Below are experts of layer 4 (counted from 0) of a mixture-of-experts language model. Rows are named router (the router's row for the expert), gate (a neuron's input weights, with its number), up (a neuron's input weights, with its number) and show model dimensions 0-223. Each number is 128 + 24 x the weight over its row's rms, rounded and kept within 0 to 255. Numbers have three digits each.
After each expert's rows: "comes after" lists some tokens at least twice as common just before its tokens as in all text; "gets" lists some tokens that make up at least twice as much of what it gets as of all text. This comes from a sample of Wikipedia text that the model never trained on. Tokens count by the router's weight.

# expert 0
router:140110165099136126119082099144086119126136109101111155110169107157147084123135136116135076142126112123146123109133143079125157167130153170116103106101130154121116168106123123156153124086121177152165132128142129117112125127161097147156119134136098115158150144116151130132147134128154127150112140090151123142091103108105115155152111118155145099164145090123119145112118132152142136124118139165099113167140138135170145173070147102129132148142140127159117119122137116096126116102140070140133145110144133129147117113110124132128125134102161139113143113108164163134108189107135142142114082149111114153140162116069175127151151138104104126088119086184138151093132124129148158093155
gate1:097103124175152132161139176116134126129165109130115155127134137092094129130134130108100128129098108150143145064122115126172091120139113112127128116146130117125142123120125106150144123175116068166123116154125132124135122107111082135147131083176105128137108163100138160120136084182133131113107131109147153114151141136162116130111106119118152114126173170124115114147148124164137126112157108174100161124102119121109117136135088134076095099125138146102089115142122162117127116158150121157120141177150119092124129118144138128169144172126133162079099165141119159148086163155083134118106114144151153146165132087112159133165129177148114114134129095102171106149128151125113095092185
up1:125099137144150121148142155102109113117166069160098144123143154101101129142147141123111142136141108161166165080137114144153131131127128112112150147118210151150128132132102116118165118139123096164138092154123127148137134121142117119146102133169135143142142136117125126120133086150125169117149116108141135116136130123129161095094129137116147138148150127124113137152160126174114130120118125133132157170128129127117070116127114117095106125163135127134090129122111122128130109133146094159116159189160107119135097099151110171173127190156154151135122150152099168149101137175065163140174131134137154125164138112103171122165097161118117153119103116134151128125135155159107115102134
gate2:105130103129149117134114095158135119151127125152084143135113152090128143157109127149105126117110118169145124123148111119106171108122135172125137097091127153135081123131106110133158135111127073132117107126120138136179123125097124103136087126110134107128129124142172080109126134147123129160095154124117099141157130117122143110153103119133155167177107114127114144116146105161131148155133152148129120167139119165092075142110120160207148128102100115120099135114172145133102109157182138161126127110126159126163096158124104144116129124130097148114104132137181115113119121164113095129155070137102127141142130107134054164123123109095147097108093118172145113092091147129122141082112
up2:135102179106111116158136140102136121128135123140112135131127116133132101093139130152145136131161146084143125115132127127159144149171100067124122160167122097106126139114111133124118101090085137181123144082146143115076158140145140185109145157131145143147122174125119134159135085079118151128181101135112154152121139067100166059113108111182091130104103142166101114140093190128177081105094119095140147086110106124117136090155122106117134114123146135135092078106097149135155159105117080123148150117131119148124084115103158109152114085135137098150126138105082129120165159091164140145111124154161091136117110134143162168170085113136091126090123121133111119170139127139159133120174
comes after: "\n", "-", " \"", " (", "\n\n", " "
gets: ".", "-", " \"", " A", ":", "A"

# expert 4
router:150096131123142092119134168097126104108079155169195121069109125132126154157103103124148139117132142132120125118152117113133095166063127156168163139116135130092151109151160135147102117136151115140106115112106117135116145121143172080097150096135155138148126082127090109076151160112136179151144172168143120161120152130120119130116138148136129123139111113132157112114085123121137114128144145154125116140099091147127093161130156127125124086107152126091142152144102128152106130141133154143125145145118147103098159117130115126146137088120127127186120131138128105096109144165132093122112102117123155170141136151130078070152114136132152148158136139109090155093107147124130116104113
gate2:128130092098134107171116147108120100116113176129158112138091124079120129120113122122132138142140148079115120137129100162133122160114115144120155146126180144132182092147142184126122104157167118073126174117104097111136132118099180152145158120131155135104111098181144161079141165149143108100107139159114140115175126138124091153125144139126116142140126101129173109148107126176089132120165151149129105158124115098161135137107110101138137114107131153115115152096126137109139121168175128119122131125140158133098138119138116119131144123114141064121134085159119129170107149129107161165135096146120157178168151147124089120090133104095136156121198150134110083145092151134094133124124
up2:144173108118129096139105123114162124117115117119154093168076136121139111119142148133140150144117152094125128108121164116138119168114119144158196130140185154142123138126109102127170123123131127110111112158136114160160111117114110125149197115130129121149102101148114094129109117114154150140109111138146155153148131132141105157135130076131132157129126161190168125155093128134112098152148111139162084145131146086143118122143095123119120153121142153173126107111104131103103111131110153128115136128115120109124134168141138113091089111124096168144092124144114129152127109126111151115099126147128082153155162151139101155052118142105139145126128110112129140149118139074156204122124
gate3:178114162110139110159107150113127141150117114108096167147126148105121094118159146178127105144143184142120132105105158111118143128144122096133112104142142103121179097126136103123130154135131146119101136101108092127117127129111123108148160119105147138089126138115121108153108143131081117127111146173129141134119188121154120060086121155131122109120111153146136107125115127147128123105133137133155142149115105101169133105115110127145122134157102153123151115075132174146138109098110111133143145179080145157136125099189112113103127144145146105153126141109136137154115141134093103117136176108091163194133105129155075127127157140093129150142151117138108132136117100112113140143136
up3:153101178086165082172091137140110115099162095146148168150131090112154111131133125074128147134150144124137128146137174092175082115136177139109118125103102151124166114117085104126115125115122137107134151115142126156108088123172152132117142157118138174110156153116080119103125134079158117146116163111116110108090162128099148125118120138124152130134144116097074164093113113155125177140113095156167108120188187126138154171161170147175144130131112125150106110167116177082151159168109109141129147137167120080109141116134100105141142095143148174113081123153122141135119087059133105129098133148145114136106115131150176102112121141082137128156141085153124156129103129150124112133138
comes after: "=", ".", "\n\n", " |", " =", " ("
gets: "=", "\n\n", " =", "\n", "%", " 4"

# expert 11
router:155151126166155131176109148099115186157143131145127113138111098133120167094165140082112149141140121094130097150149139103094167144132089144099157121132124101123127079123117133118114122127116140100144119140133151148137170136133151150108099128090127115108134149134172157056128116145127130138126139129157127063127174159164116159172113126113128080141158172103159114156130095101122105172161129150147087163113122094134081144114116138149079133082088121144099123135179112145099100129130127167142141142091155129157154132103141114142123122113154132115162113130124147086109116130152151141102133133127142123101113132116145131162131168160125152131161130127121187130110119100124171100136
gate1:130129126128143110171122148071102140145125136096124122145140125087120132135171146117082124150109129077111129169110127167117144131104139174082153114133171148116118100122156098111151134151116131136148168133142124158152161150097129128138118150124123115096152160119184123140139148108149114137164133103157130110132111144164141143162148149109145115127160136111155169129125087142099119142169109130118094143126110122146129097107084143113118122154148157159119077124120092140072144122155068141129164182144081149166143164108131127141119113115121099133142104160163125089128100142124153109143130124123145133118093109138140076149112114188113157147090086178095126122112094114116126112156
up1:118143098149123101141105146125106148109133121117093145110116121139082109137140160124128083109130147103055140117129108138085149103066130122120142136125146115124171115133130128091169138150101108143152158145153118125164141164115134112081137122089134126119148155154153141177101103133125127136162159157156138125133135153095145175172116153128140082124116139142185096125099135143104135143148121133115142193125137072146155076100104118151124192130161135116118115144120112125125111129122145098142164119093100153148067141102112108129147127136092150118156114175124105136098138100107156115112139097090118149115125137125115088169116145150103157121107091171176113141101081149102125104120
gate2:123153137139127163111112104087103120158110148154147147144147169135118136119162119155114144138122144133112111094148124098102135128139134138127119174146168127130114113103116066151130129114100129112126105155109141148126122142121122127093121131131090129140143107127135129099131093128126137164073114106167152104049086146132110151097081139131166113127101122152140146200112148138106114158127112140126117129124114131108120112145149137143169142112117131129074136169153128117124128095130139112104113151143107082109122139108125140128141063124080159115130120145110140093160139119083176158128156120124128106069157136120141067111100136147119187122164113143171124126120132104174176147108
up2:138095124129106128133131156178167149077149106116127107117108122108126143150112137076116127121128103117139124138097097120148146142136123122119119115119107137132130138148167189110116106134188139172147130089114127114115115143130145152153128133110148132090115137129113133175120156115117104102176167146094117143193193142117160117133173123122075133131166144098118094084115100102155147105163132151143145166139158116185151160119098134136118135144170134103180133100083125110140132176125123181147142152116134191102148127133160141142137170124143109140116150102125117126113132096133091107110135116110109142171100100165145166162137144127123055122099138151093148151134134166078104119142
comes after: " |", ".", ")", "=", "  ", "″"
gets: "\n", "\"", "\n\n", "=", ")", ";"

# expert 15
router:111121136122106141133147123102157109145137145106124084124127115082116124136141103169101106159099125122130100118128195188117122089134078167116141133113146160112128125086120191135136111146162099101125134179130158149085124114077164106155089107153129094135127134138166096165129143123119109124117107115119191117126096168137097115108076101159155156125137182114118138124078164165117133142164090136126144109139147106121099104124110135124124098113130149146173145128150147152124117150163122158108156163088121119151078156145094123128125148158121159119134133106111141164116114128147109139118104183150147107173164153144172125104174109106128121154107096092089132127135070105111144143169
gate1:108155119139124153156145123110145148129096091155138144154141124100140176119114129193094147144088113114158103147175139145150087166132102122143141136149177145157113173119131126152144141127139141134129137114141107077120133131131174111111096119143134141145074153138143125120121147125139131079111108122130155102140122149120147074108098084130136109111147144132177149111141159130147169115107113130129115110168154098137125110143158193126168130142085130147190112131162127146169103131137159156097130117133138149158130111103141113149122177128093140128090124146172105105125152122122151141145108109132121098100089127130090140105159118183130149125135120153091138081163123135104161145165
up1:105131094132141161141123124115125100096135096140150129094114144085144111145134136161115135173128137108147119157126152080140081111110131155085137129154154095112097135116139129138154129124106104138147113095159119051155106133112135109090112131125123128145151111123101127143146101138077128129140119116126141101136140145099162130140098130135147132100097173138128149164147138158111109094147118119091119099146149091142137111128148194114146116109126151144174104109166108158149127184161154148106150084137152133144146089126150117117076152154104120149097123106139141120136169152154137133163100098131149095115126138113051118133146131139125139121122131133154111085144173142109170127172
gate2:141112122113156115098079126145123110139127138171163113065145119101142112138158125128143111169116117156098161094120145121149152111114112116132111135132132136153150130110161124117100158190175152124124143155124112090135178122095120117099109087119121103072123115156125133126135127132150167114100112112151133151095139163119098125120147163111131129149116168105183132089099113137131124110167117127132134118116081127102112155113111140122141154139161171122154130150153123121192160162110128142126137142144132138078116165139158167095184114110123126118064174170152126163113100104104093139148121140121125096151160154150101141067148082125160120132106132086119124158130087145090096122126
up2:095141131130124147116121158131142160128103129155145069108138132142147137122103091130117110114128055135131160103122147119118142141121127168117111145136110156115125095143191127148131113166125120142118096129108125114150142129110125135064099123102125118128092129146155150144142132129133108126083146164160095149115083101148137104110125144121154125112121170112141165168068126128133131170140109124132118133099155145105074158127125115114123119129146182125094085149141096102152136142110168113146085128132099122117090114132098129092178100136087142126156082150130134059156125149142105161129100153166123157109143102125121173083136096187102131126145131142088140141132125171122116146118
comes after: "-", "\n", "|", ":", "\n\n", " •"
gets: ":", "-", "  ", " •", " res", " C"

# expert 13
router:116135122115120127123123130130131100147128167123142119179137156104106162149148127133093123135065120145117125116092121120114101150114153112136148169168110141137133133146123106097112158100098130114083154127074079174060129172167146125156124131082117135158166124146115132105126136159138120154129148154092138167160148142149130140123143100097125125170145129140099110086130133130094146127094141129125133131165183141086119105137066103134086137150147130112160151167125103109149117122124106167137117125127163091133103104126160097115132145131113135106186144101125124147137117138097166166103164092123119111128134089134164122150109148143112130084138137126115157111150176158134152110114
gate1:080167113138107159131132110128106138083104133089096149165145164090124103132154131139115080134118176167111136124142128108111166109158111159129097139147105107148091140099129140122072156135130167117129126133142100145138155143157111100150103130096115108164167143163120148152115092126125098184149117169138127167129144142097134101129141073133109124126148133105118140083109075131094152135158140126115168125123156127109145111166110145161127145158197096150109137126121163161132126128141087147152145131138164146145114135120110114100132165111136142120112140136124111124117119087126123137163146108163164102116143117143142117145104121128136091115157105112190120111178132160131122090127
up1:157125152116101161113142126105154131127174118152119146085144119091145117106104108117156108166121133137147189124118121091143124120120137099114111149059121165155090119176140126147130162088095073141133111121139135131114094152115108142152140122128133140124092175158039148144137108123150136129152117124123137155193124127140134149115099097153116137087091151129105113125119123119142123195138125172136167116099151088118158170129121186155093127121065144141142149121131119108171091119144173127125118147132136113178104131124163133087094136155160110057144136141148121127134148108123127095160131158129158159127141123115103140109125150159137184109097091140116140100122137140153089099136
gate2:113113106133148117128137115129127095108100093152125118112175149105179129181100172158099153137111179128122118147149111119122136138153124098145156094142133095135098129101145141083124157097116154131111112124121139220106123191145123110164099180102155098085135116098145153102145143144174137101093128146172140109151179094141166148129134091165160107103116110112129129115064117100113151129113136125159144102122149089110131125164120133126108133114120113127137157119137122117138127112156101153110137165100148111176106076114145158146139122137127135134119142079127115137167103133115143139121149146122145091107122113144143094160111113090147131114138127142165120109160160130112128127127
up2:119107125092143084089122146125122110126108113117118112143122124111139156114164142103144160117140155106122108113112177113120104120146116108133143172140114152094127149148103132122086121120113150164157124134125156123155174180098088141142092149125193099118123100122118151140154143149167115135127145121174136128109123096114135124096117094132151088133096128119181100079145174124124106136118096126129113113123135160118122157124147148147179135084116130115104097186122196144139095110132091141132136136156170175151122113136170091128128151114145159174129162084158150109119105142117140171093131126185162136126118104145141141170098148150132134121156111132120105136125147165162115141139
comes after: "\n", "ti", " his", " her", " first", "ort"
gets: "|", "ed", "s", "ion", "ation", "on"